{
  "n_layer": 12,
  "activation": "swiglu",
  "moe_layers": [0, 1, 2, 3, 4, 5, 6, 7, 8, 9, 10, 11],
  "normalize_top_k": true,
  "router_cosine_scale": 10.0,
  "groups_per_token": 3,
  "init_std_router": 0.00939,
  "norm": "rmsnorm",
  "optimizer": "muon_variant",
  "beta1": 0.95,
  "batch_tokens": 65536,
  "train_tokens": 278500000,
  "steps": 4250,
  "dataset": "wikipedia_en"
}
Below are experts of layer 3 (counted from 0) of a mixture-of-experts language model. Rows are named gate (a neuron's input weights, with its number), up (a neuron's input weights, with its number), down (a neuron's output weights, with its number) and show model dimensions 160-319. Each number is 200 + 40 x the weight over its row's rms, rounded and kept within 0 to 999.
Before each expert's rows: "comes after" lists some tokens at least twice as common just before its tokens as in all text; "mostly gets" lists some tokens that are sent to it at least half of the time. This comes from a sample of Wikipedia text that the model never trained on. Tokens count by the router's weight.

# expert 4
comes after: "2", "1", " |", ".", ")", " |  |"
mostly gets: "\n", "\n\n", " \"", "\"", " | \"", "019"
gate0,122,143,191,186,210,243,196,172,206,132,218,242,246,163,186,191,179,94,265,185,198,225,151,239,170,150,231,245,202,240,180,162,145,174,172,184,175,227,187,154,203,152,255,231,173,241,205,222,158,231,182,244,263,164,219,174,255,287,150,203,163,152,112,248,193,183,163,138,257,205,213,153,195,171,197,231,187,200,157,212,137,178,164,189,192,230,213,198,204,191,272,237,226,233,177,146,157,223,156,157,165,217,215,158,108,155,184,201,249,113,212,163,195,191,248,181,160,219,205,192,165,250,156,208,216,171,170,201,243,195,205,257,176,247,209,217,221,144,188,159,299,170,191,194,229,197,120,242,220,223,266,186,225,240,254,278,212,200,213,244
up0,175,139,143,175,222,164,227,182,202,223,191,199,237,245,197,247,231,139,168,136,213,243,216,274,239,153,270,173,174,217,191,213,183,218,182,206,102,143,198,192,199,130,278,164,206,196,196,187,154,281,259,187,259,175,192,234,235,121,193,177,190,172,235,189,250,223,164,164,237,266,214,219,203,177,242,245,216,235,169,117,130,230,239,246,171,154,144,191,226,147,199,211,218,227,197,152,95,173,246,202,150,204,176,292,235,204,221,271,223,137,198,221,192,222,165,216,186,230,176,241,173,181,167,196,139,199,179,231,179,152,151,286,184,190,227,270,234,240,185,206,255,191,154,169,197,186,184,217,231,179,244,218,122,211,192,202,196,151,226,258
down0,206,197,274,236,240,184,145,241,198,197,257,95,235,163,235,200,272,252,207,210,218,166,215,207,249,169,149,208,219,202,174,168,215,252,251,221,184,136,180,172,177,234,169,198,217,233,129,211,205,149,247,259,217,169,197,185,199,227,246,198,178,205,207,196,210,228,227,200,188,272,167,199,182,242,158,218,117,166,212,170,256,206,141,223,262,236,215,247,210,155,180,165,164,230,252,263,254,167,188,227,133,240,182,207,175,110,185,212,182,203,197,161,264,251,213,246,183,126,266,195,293,146,162,157,149,176,231,181,183,243,142,143,149,194,152,157,152,158,182,138,177,248,217,253,169,172,219,247,189,209,143,196,232,162,247,282,258,270,292,165
gate1,102,174,236,210,244,229,167,192,141,122,182,207,228,263,209,188,202,179,243,184,237,245,180,123,181,258,201,200,190,127,183,187,196,250,196,159,227,191,241,201,176,114,200,133,185,239,230,269,197,246,172,223,180,197,133,181,190,210,160,184,238,227,232,165,249,164,205,161,216,180,161,272,245,223,249,218,107,215,181,253,213,164,295,184,151,159,280,235,208,195,211,169,208,229,183,201,147,174,149,221,171,178,181,219,221,234,215,154,187,115,181,178,254,194,235,154,241,218,239,217,148,182,143,222,197,206,225,193,209,182,170,124,270,229,218,161,143,199,302,174,186,294,249,212,242,247,242,216,262,216,178,176,221,89,186,211,165,184,159,187
up1,234,261,211,157,162,192,194,207,119,248,230,217,194,161,132,158,182,196,218,225,177,123,182,176,258,180,176,165,259,231,169,164,180,129,135,156,132,225,161,208,235,238,209,202,246,218,272,202,180,99,237,217,169,202,183,243,188,250,233,195,212,177,210,177,148,194,139,224,142,169,232,156,164,129,151,149,291,181,143,114,150,268,166,200,165,209,150,223,207,234,211,219,183,167,222,217,192,184,242,256,195,202,198,221,198,80,168,164,230,181,183,220,178,194,211,212,160,185,189,203,265,240,217,200,224,244,173,208,214,215,129,237,133,241,188,183,137,206,137,184,180,237,214,207,196,225,208,238,222,223,269,250,189,331,171,216,239,115,248,158
down1,192,190,190,138,177,188,185,245,264,237,207,230,185,183,215,252,149,108,120,175,209,144,201,123,231,138,263,147,233,222,222,239,247,155,185,109,219,184,203,179,168,191,184,164,175,220,240,254,347,143,222,183,176,180,197,167,164,163,172,222,239,230,214,262,208,154,163,142,173,200,242,148,159,189,169,222,140,195,157,200,326,244,171,191,235,192,120,235,215,209,233,199,285,259,183,251,188,198,243,191,209,190,216,131,184,194,195,204,204,217,273,158,213,229,220,195,225,140,196,295,193,266,244,220,195,246,233,219,290,196,226,216,140,128,230,185,190,186,237,232,262,140,194,220,171,203,208,249,187,201,186,194,185,191,204,214,154,174,191,212
gate2,217,225,241,84,202,158,152,207,231,220,192,175,206,149,213,224,195,154,217,214,216,157,261,205,246,239,185,205,97,145,194,254,134,180,209,154,185,193,174,203,193,268,306,217,189,231,203,141,143,217,193,208,168,208,97,206,186,163,178,202,253,229,235,176,269,247,255,172,218,176,162,210,236,249,99,216,169,208,192,191,231,184,224,269,183,155,173,163,252,195,191,188,203,213,161,215,235,148,167,248,164,256,157,213,232,132,167,307,286,135,176,229,246,254,217,185,197,207,195,166,187,205,196,197,137,224,151,177,203,153,238,227,251,214,257,217,183,198,240,210,178,199,287,203,206,186,169,183,197,192,221,241,230,134,239,178,204,241,277,207
up2,192,192,164,254,223,251,176,140,219,176,198,275,179,171,180,279,211,178,227,244,209,185,259,183,191,133,210,280,169,179,207,148,204,123,198,227,153,165,213,224,187,182,162,207,273,154,157,222,259,146,194,196,191,189,210,194,179,219,209,149,166,198,204,229,203,159,269,180,187,137,252,241,197,237,238,180,221,207,108,237,171,247,231,181,239,213,182,308,169,168,192,178,192,174,225,205,136,193,237,110,110,203,130,204,178,265,173,255,184,210,194,139,145,145,248,166,180,179,156,226,138,227,165,173,191,219,213,246,218,217,162,154,204,103,184,172,271,244,183,178,214,160,159,222,140,221,209,204,196,207,200,164,178,183,184,200,141,196,174,222
down2,247,225,133,174,190,243,183,175,234,198,161,141,176,242,164,215,213,209,227,162,184,294,232,160,243,332,187,153,191,291,213,231,209,221,138,190,242,244,261,279,243,218,208,235,203,111,179,175,139,201,141,252,219,284,181,201,157,209,197,234,250,173,200,212,216,238,176,178,234,192,173,189,207,155,118,189,145,192,190,162,238,110,254,189,218,208,224,163,204,173,185,174,196,238,166,62,160,118,192,225,234,143,123,219,163,201,174,169,171,196,191,280,262,273,267,204,143,182,206,246,261,232,228,268,178,177,152,208,227,178,229,134,233,204,185,228,269,220,243,175,176,156,214,117,259,219,175,188,205,232,219,216,248,195,179,206,197,175,204,207
gate3,215,169,216,181,189,207,263,159,185,134,202,243,255,153,183,194,177,206,249,258,155,241,237,169,186,225,219,190,206,221,175,255,149,193,233,166,163,190,201,266,137,193,180,179,141,194,254,156,169,151,206,210,203,150,197,218,247,228,198,208,261,196,181,247,223,189,188,182,182,221,160,162,197,242,159,227,166,268,72,231,223,225,181,185,231,169,228,207,257,190,229,157,238,170,104,159,143,173,152,166,215,199,192,196,244,114,275,163,212,184,180,97,196,205,227,213,213,227,205,208,179,267,245,196,169,213,138,215,226,174,257,198,150,146,171,187,229,265,227,206,212,162,151,165,271,234,283,217,216,233,107,167,193,222,159,162,234,280,163,178
up3,187,328,200,182,173,183,284,188,145,196,249,217,191,284,261,223,225,184,211,238,127,224,200,175,191,209,145,191,230,184,230,306,194,184,176,208,196,160,212,206,225,228,174,213,171,171,201,186,173,203,223,228,215,190,189,191,208,170,262,211,245,220,194,186,140,205,178,196,271,177,182,221,221,169,230,165,202,174,175,232,143,225,179,178,255,265,168,213,251,152,99,172,174,216,177,204,195,244,149,172,289,134,167,112,158,233,167,208,234,237,137,214,205,196,255,202,206,133,222,224,181,155,177,254,176,195,130,154,234,223,243,157,212,220,295,137,161,217,269,172,163,182,211,164,224,257,276,166,192,165,134,72,146,152,194,251,219,205,161,252
down3,205,195,245,283,236,206,227,156,185,154,163,183,168,218,195,198,205,217,234,257,199,156,240,166,193,226,193,214,175,213,164,170,161,153,233,185,132,154,143,198,255,192,234,136,173,91,224,220,168,237,209,200,287,190,260,112,184,239,204,278,216,202,136,177,238,226,238,201,205,236,175,170,215,289,240,191,258,266,151,195,207,190,138,199,221,209,210,203,232,181,202,207,193,178,166,192,213,144,193,80,179,200,183,281,219,168,198,156,172,117,159,207,120,240,295,98,245,231,175,162,159,184,165,165,201,207,151,212,226,191,232,197,252,166,180,247,244,96,152,197,149,156,197,187,220,185,169,159,298,203,176,214,235,225,187,291,213,117,234,230

# expert 9
comes after: " | ", " ", "0", " (", "–", ", "
mostly gets: " | ", "; ", ") | ", "0", " (", " |  | "
gate0,107,137,177,155,223,180,204,170,201,202,193,198,220,195,152,205,169,167,160,219,289,155,252,124,267,187,247,183,136,166,150,235,196,159,236,233,180,188,203,163,216,145,280,210,138,149,190,223,249,195,181,179,229,139,230,233,141,208,231,247,209,164,182,252,231,244,264,235,241,171,265,173,185,214,186,272,136,182,176,192,162,192,203,168,128,203,187,149,180,199,245,223,181,169,269,219,201,219,164,204,124,222,241,246,221,152,233,194,183,232,163,170,206,217,222,163,202,231,249,225,120,201,196,300,160,191,229,187,197,199,230,173,236,138,271,192,216,175,168,185,161,194,217,228,269,183,212,215,240,227,247,218,265,125,182,134,258,208,150,192
up0,226,272,177,241,164,221,142,270,198,118,194,198,248,181,178,207,168,190,252,187,153,151,154,210,204,176,121,244,260,198,200,208,294,171,169,214,221,218,219,187,159,155,202,140,182,147,213,164,159,144,230,252,155,198,152,127,230,250,201,122,193,215,159,155,186,216,233,167,290,245,182,219,246,171,244,229,223,150,204,221,141,137,210,201,239,262,189,210,177,195,229,221,192,141,174,207,200,242,215,295,259,254,190,203,180,165,234,222,195,162,131,240,234,179,196,206,200,184,170,181,283,261,206,137,207,131,209,203,255,222,176,230,194,224,175,188,229,236,245,181,222,199,180,241,160,161,245,204,322,236,156,192,152,162,159,222,181,283,280,219
down0,171,254,242,254,281,246,177,230,170,158,211,186,247,214,227,142,255,157,103,201,178,173,211,252,142,198,169,216,193,154,231,232,220,121,257,224,190,242,216,178,229,195,227,206,178,255,163,170,203,219,183,180,134,215,217,146,228,112,204,101,241,241,229,260,146,162,209,198,160,167,285,191,161,243,190,224,208,254,184,155,222,262,235,216,191,208,201,187,219,273,237,142,261,146,224,189,188,162,170,54,169,202,222,145,201,164,250,198,110,258,161,206,227,198,196,261,195,247,171,214,189,236,186,202,212,213,189,198,257,215,171,234,198,243,286,201,206,235,151,192,149,184,170,240,266,236,191,251,255,162,182,285,196,215,169,158,195,130,123,199
gate1,247,192,108,210,130,192,253,179,138,187,253,227,255,200,261,162,148,230,226,220,188,266,179,256,180,116,209,275,205,229,222,252,226,209,253,182,220,220,209,239,148,176,207,239,191,304,225,170,201,200,216,156,144,234,212,173,260,185,114,221,233,192,175,253,181,98,257,200,188,175,161,168,138,268,237,196,209,130,219,200,202,144,274,197,225,268,179,88,238,161,225,192,201,191,195,189,154,161,205,177,247,210,165,200,262,162,164,211,167,217,168,200,180,126,256,193,170,230,271,176,122,243,160,240,202,175,215,137,199,173,221,190,253,178,201,216,221,267,194,248,164,208,221,208,180,189,182,211,248,161,165,208,123,241,238,158,208,88,203,194
up1,224,240,229,194,251,173,121,260,233,252,210,188,105,213,211,158,167,141,191,205,198,159,157,185,249,237,188,188,107,200,180,258,169,214,125,255,129,179,270,171,213,218,212,258,124,240,149,203,214,190,178,187,252,154,201,196,187,85,234,181,123,131,183,128,236,261,165,187,138,162,243,173,181,162,160,145,187,217,230,201,266,300,203,239,170,155,257,261,229,206,162,168,189,148,211,236,237,202,234,279,114,137,211,171,158,218,162,154,198,176,188,220,149,248,147,240,198,234,166,254,274,140,276,212,165,229,142,254,181,191,186,204,224,248,186,123,171,236,244,192,212,218,224,263,225,202,238,253,233,177,231,172,239,167,211,163,160,260,238,195
down1,187,246,210,259,295,166,224,190,205,172,187,141,160,201,192,163,180,235,217,162,268,145,249,207,150,227,219,192,206,229,207,207,153,220,195,251,212,203,151,146,186,159,201,159,201,201,208,190,150,176,235,215,216,247,255,200,215,155,313,247,210,253,297,152,250,245,253,247,195,197,241,122,222,199,143,149,245,214,170,219,170,219,232,215,210,175,203,185,229,260,189,151,188,197,139,284,286,213,162,255,193,231,178,128,208,173,198,250,142,262,255,184,215,278,190,273,264,195,204,250,210,179,256,178,239,242,217,218,181,242,238,144,169,195,204,196,199,239,181,218,195,221,201,180,148,271,206,172,140,160,113,248,186,147,216,181,219,199,227,191
gate2,188,254,156,183,159,268,207,192,142,150,147,194,126,133,251,164,265,223,168,130,167,268,130,243,245,148,246,240,217,211,201,189,148,170,170,205,194,244,185,180,258,153,140,197,216,180,197,259,250,177,152,256,230,178,165,208,174,158,192,110,188,267,183,229,195,195,214,219,242,149,152,231,223,225,163,222,127,178,122,161,173,227,229,184,239,186,136,196,190,160,149,155,188,171,259,175,240,189,189,168,212,299,220,261,169,169,182,161,205,210,213,238,154,263,190,222,270,205,222,184,242,134,172,203,194,224,255,203,168,194,148,170,208,186,268,232,184,184,190,205,269,219,147,190,159,196,245,194,183,189,232,223,169,193,244,199,204,202,263,299
up2,234,140,226,180,216,147,262,177,216,234,214,152,235,176,188,267,213,208,257,140,222,319,286,294,228,224,158,250,232,204,122,235,260,230,141,260,169,208,258,159,268,217,131,177,165,141,262,175,220,222,201,187,199,153,203,288,144,203,166,217,222,220,155,165,160,151,141,249,274,223,194,160,167,208,189,223,215,199,104,167,223,140,300,167,234,167,207,220,139,137,172,229,145,210,172,221,230,239,173,180,222,200,246,189,162,119,248,143,149,193,278,213,222,122,155,193,223,215,113,223,154,210,188,150,197,251,212,139,264,243,158,226,233,223,237,79,173,208,199,207,142,255,175,235,163,155,164,212,178,186,163,148,263,190,217,165,182,227,217,235
down2,303,173,235,219,189,181,219,208,226,160,237,206,212,259,143,255,207,207,185,162,183,223,217,213,228,201,116,243,187,189,200,186,179,176,247,152,153,198,162,268,239,293,203,202,227,149,149,178,254,149,211,213,156,168,181,189,272,176,212,177,239,239,245,307,233,192,150,125,196,195,215,188,158,203,116,157,182,207,265,178,287,225,156,140,153,191,129,213,209,240,251,198,157,250,247,154,160,145,172,242,205,179,237,185,251,230,160,185,226,231,250,194,225,111,194,241,181,197,282,159,230,134,255,145,195,220,286,190,149,143,175,275,239,118,229,153,275,237,178,176,185,126,167,175,189,171,214,179,130,175,218,220,206,199,140,175,233,163,139,203
gate3,228,230,161,258,156,199,192,238,154,194,151,236,167,190,186,234,265,203,228,247,204,205,164,207,212,201,134,171,221,227,210,212,230,175,126,234,169,206,180,201,221,211,215,205,159,293,246,233,167,171,227,252,185,173,261,181,271,199,225,213,177,208,258,205,141,233,163,267,197,86,216,206,190,278,131,168,142,242,176,213,158,134,236,171,197,252,231,208,246,179,187,167,142,155,166,215,192,187,239,167,234,202,205,166,142,177,165,143,171,227,195,180,170,252,164,245,100,184,224,189,188,188,210,187,232,85,216,119,179,250,125,214,244,208,251,200,246,213,172,252,222,218,187,164,184,150,266,260,152,246,204,238,185,153,260,273,197,162,238,228
up3,219,191,164,172,187,196,198,160,267,166,251,134,257,175,233,171,245,106,222,257,168,156,123,197,208,220,175,181,152,172,157,203,145,213,215,271,195,217,236,190,219,230,229,213,149,136,216,207,181,237,193,201,257,234,237,257,237,231,177,230,209,137,246,206,204,222,133,233,206,179,154,276,192,216,229,200,196,227,191,208,223,207,195,210,167,272,192,190,309,189,187,178,221,297,197,218,304,231,211,175,193,219,161,194,94,152,175,136,224,129,194,211,257,174,242,227,145,234,185,274,134,181,166,222,146,225,152,158,278,198,215,164,195,202,180,167,175,204,263,204,198,151,185,196,207,261,171,186,266,121,184,232,190,208,187,133,198,147,207,128
down3,190,267,203,245,246,159,227,199,180,187,217,127,211,265,261,236,220,216,251,243,218,129,245,142,217,230,165,273,187,165,180,152,104,166,164,181,187,232,152,210,179,187,155,148,217,210,128,246,218,244,241,129,194,241,140,210,194,209,198,228,203,266,190,224,180,140,187,176,201,148,171,226,223,251,248,242,271,158,203,147,187,229,213,156,170,246,139,182,138,177,218,172,221,187,181,257,208,272,153,195,224,192,187,223,254,186,221,257,154,175,142,204,144,195,226,182,178,212,280,225,135,209,142,206,213,129,209,150,280,261,167,157,299,247,186,153,291,249,209,178,259,143,181,262,231,158,236,220,234,248,189,230,232,190,274,267,169,209,254,150

# expert 14
comes after: "\n", "\n\n", "ated", " released", "ation", " located"
mostly gets: "|", "The", " at", " in the", " of the", " in"
gate0,167,216,151,188,193,240,185,190,219,194,188,129,228,171,132,195,251,169,260,220,207,277,164,249,169,238,204,220,199,187,210,152,181,167,246,283,228,232,136,183,224,230,168,264,170,233,171,228,259,112,225,216,213,281,153,189,273,197,201,132,199,144,244,163,147,258,239,194,216,196,118,133,196,193,241,223,150,182,232,181,223,221,169,204,227,200,175,162,262,224,197,211,215,205,198,160,196,190,215,189,194,151,140,260,157,267,242,137,211,118,199,155,219,247,226,138,222,160,258,361,178,196,232,181,271,147,188,256,189,231,179,209,222,176,203,212,252,211,287,232,184,234,213,200,150,142,183,224,193,172,220,179,154,185,169,219,200,199,253,152
up0,270,219,166,208,223,273,189,205,215,242,133,120,172,158,185,169,204,290,176,218,136,245,240,293,123,228,198,184,184,239,192,113,173,247,163,227,199,191,207,120,245,180,216,255,175,266,172,226,195,166,199,179,239,197,200,150,236,222,104,178,218,173,268,214,110,181,181,226,215,220,131,144,188,221,272,196,151,201,185,174,189,233,151,236,180,182,230,184,208,196,223,210,179,211,187,153,230,244,236,220,215,241,160,192,142,199,199,144,158,216,215,211,257,167,188,187,158,213,274,211,231,183,160,190,178,186,231,206,182,110,207,211,221,163,202,214,237,152,235,262,221,198,159,145,259,233,147,230,117,213,178,255,241,249,193,232,199,197,233,243
down0,142,226,215,250,210,240,179,218,200,225,160,265,213,173,285,145,203,180,286,234,255,231,232,236,207,192,165,115,232,246,196,165,93,130,233,205,234,207,137,195,219,170,222,268,204,238,247,188,192,180,167,185,173,188,223,231,165,181,226,250,186,185,264,197,170,197,178,227,310,230,145,237,210,176,193,256,133,203,213,192,237,190,237,209,173,184,191,228,173,198,215,168,187,242,209,276,293,190,304,217,164,147,223,267,110,241,222,123,196,234,237,138,205,255,191,195,120,244,161,111,138,220,167,235,190,179,277,158,159,152,95,162,197,136,257,238,182,170,233,235,177,187,221,186,119,242,190,237,155,150,235,204,217,230,181,225,231,222,249,182
gate1,231,160,215,298,194,195,182,173,189,186,191,275,237,236,276,149,189,217,229,216,213,196,199,243,171,176,256,116,193,179,235,181,220,251,213,248,194,273,144,211,239,294,143,155,186,141,165,233,249,184,176,244,207,168,210,209,172,175,142,198,167,255,162,172,176,138,173,163,181,109,153,162,282,267,178,171,209,166,190,189,157,142,202,227,202,249,208,163,156,279,187,165,180,181,135,133,194,199,170,213,274,252,184,250,174,165,212,213,261,184,215,223,197,219,229,179,175,171,181,152,242,130,214,157,178,162,193,115,164,227,118,222,101,176,223,179,332,185,169,233,183,196,195,173,194,141,230,227,199,161,260,150,136,236,192,185,196,261,232,125
up1,244,128,195,226,90,214,199,169,165,153,230,297,267,180,330,156,215,198,133,161,191,224,162,190,186,203,206,204,195,176,186,236,210,244,298,213,263,235,223,253,212,191,225,135,157,224,208,297,198,200,253,251,224,180,208,210,155,192,257,282,149,272,175,152,157,154,197,230,89,144,187,231,255,156,184,240,143,213,178,202,189,226,273,218,168,157,158,166,180,236,230,174,148,179,161,207,221,212,231,255,265,208,158,260,201,165,252,191,240,204,203,275,204,215,207,132,176,153,222,250,230,179,196,228,190,209,176,126,136,185,182,184,169,183,214,201,268,182,132,256,204,185,144,189,223,150,154,160,193,159,245,153,180,205,221,161,200,251,148,117
down1,193,166,222,271,250,232,224,183,171,172,144,209,145,156,222,205,201,214,142,198,196,205,125,158,168,168,224,145,263,173,191,200,84,231,191,232,218,155,188,217,245,229,150,175,193,216,149,202,150,137,288,183,124,189,134,226,218,230,145,158,238,182,250,142,184,153,244,135,194,174,218,229,263,236,219,170,251,221,188,215,244,280,262,174,165,214,149,207,186,187,222,162,219,219,189,216,116,173,184,229,222,202,215,218,172,144,114,143,167,196,200,222,187,226,180,189,176,180,158,211,203,199,170,250,180,186,169,193,167,228,191,188,214,183,217,155,195,232,284,122,183,236,195,144,218,154,153,183,235,109,301,148,140,200,164,170,201,208,135,80
gate2,176,205,142,218,139,161,147,165,164,166,206,187,204,267,185,205,211,161,158,193,158,82,221,184,206,214,135,244,242,178,203,160,245,133,148,209,196,222,169,245,251,263,205,211,231,172,154,206,207,173,253,274,227,190,211,170,262,158,273,238,187,198,206,207,163,236,203,159,208,197,172,251,232,103,146,208,165,227,225,166,196,255,249,228,130,180,169,224,235,166,216,169,209,247,249,185,205,241,243,235,213,196,224,212,240,182,187,219,244,174,125,262,214,156,171,166,188,196,226,190,236,182,163,250,153,116,174,226,199,216,215,189,248,238,253,234,234,285,202,224,185,224,259,174,159,178,141,155,217,212,216,186,204,131,161,239,207,271,213,178
up2,179,226,183,187,148,104,197,244,174,173,239,165,184,218,240,185,252,211,216,197,163,182,131,219,190,160,219,197,189,235,254,223,164,183,162,228,154,203,183,217,139,207,177,242,150,148,199,172,277,226,207,148,209,175,217,210,259,165,168,228,203,281,236,157,173,169,243,211,176,220,211,114,214,152,137,165,203,152,181,234,237,118,161,262,212,205,157,251,186,216,152,236,195,248,208,152,175,70,189,226,185,280,161,176,188,225,133,197,279,135,160,180,217,149,237,205,179,193,174,176,140,238,159,180,187,225,181,284,213,193,191,207,162,188,158,239,247,229,250,230,190,223,206,190,263,269,285,188,231,176,187,164,215,182,136,181,204,189,219,233
down2,180,230,150,204,203,159,224,218,238,226,184,204,198,179,200,249,196,147,163,156,146,215,207,176,200,238,261,153,161,148,249,224,261,201,262,194,233,118,224,217,150,196,201,215,205,205,169,149,181,197,168,213,193,232,131,213,267,214,210,238,257,181,234,173,209,215,215,192,100,245,254,225,161,201,220,184,252,130,227,218,240,164,262,263,271,178,174,203,260,162,205,239,130,130,205,224,172,216,230,145,203,243,170,197,273,198,210,181,229,191,252,191,237,247,227,203,178,193,148,219,278,198,189,152,167,192,178,267,167,199,236,142,246,260,176,180,231,199,126,216,187,206,237,144,150,254,222,205,197,156,246,219,170,206,203,163,302,160,236,228
gate3,195,207,210,245,175,265,272,183,194,210,196,260,102,180,127,208,226,252,200,210,219,231,171,196,148,186,173,224,157,317,207,167,146,206,155,130,222,242,225,275,207,178,165,216,194,146,220,214,236,211,225,178,222,241,206,218,184,231,97,215,187,228,182,237,216,231,274,198,174,229,201,215,206,210,228,182,176,249,180,172,193,236,214,207,190,135,190,171,190,227,240,152,192,206,176,220,265,206,232,202,205,205,210,201,218,267,197,196,166,151,200,194,195,157,226,164,149,232,188,184,180,238,163,191,276,303,185,182,195,199,259,278,231,207,199,234,242,124,245,193,279,227,217,219,257,141,219,196,226,180,230,181,194,178,138,199,228,209,195,244
up3,199,184,212,165,197,111,112,250,196,188,212,148,238,189,222,196,167,223,237,236,206,161,245,202,225,222,206,171,190,160,209,299,214,139,195,263,119,159,227,191,204,165,258,185,174,155,184,204,189,245,167,186,202,145,167,144,150,190,283,219,188,191,193,106,191,205,213,177,173,235,177,211,147,140,207,253,199,152,195,243,207,168,208,179,239,306,245,222,217,182,137,259,202,180,199,201,101,197,188,217,154,251,156,184,181,121,210,209,202,234,194,183,189,171,160,258,198,207,163,193,179,195,176,198,130,176,235,236,232,192,194,201,188,251,208,211,117,273,190,219,164,221,215,179,156,220,243,192,147,184,224,241,220,235,209,208,213,259,240,149
down3,179,193,144,194,267,212,179,224,185,217,237,241,163,190,140,187,191,179,202,263,179,190,179,164,142,187,222,177,169,136,168,181,239,203,146,202,249,221,223,240,221,204,281,155,244,145,220,217,176,205,109,178,239,196,232,243,161,240,166,203,142,268,175,218,148,160,179,141,161,173,205,211,233,259,237,235,248,145,160,208,201,205,196,179,165,222,334,173,194,213,217,180,248,186,157,207,146,197,198,232,230,226,230,219,142,187,242,126,177,257,274,150,103,278,218,256,189,154,113,179,239,242,181,199,214,240,308,140,241,270,213,184,222,269,189,181,210,197,124,241,142,231,159,218,158,159,194,170,117,178,180,157,229,162,265,230,202,257,231,137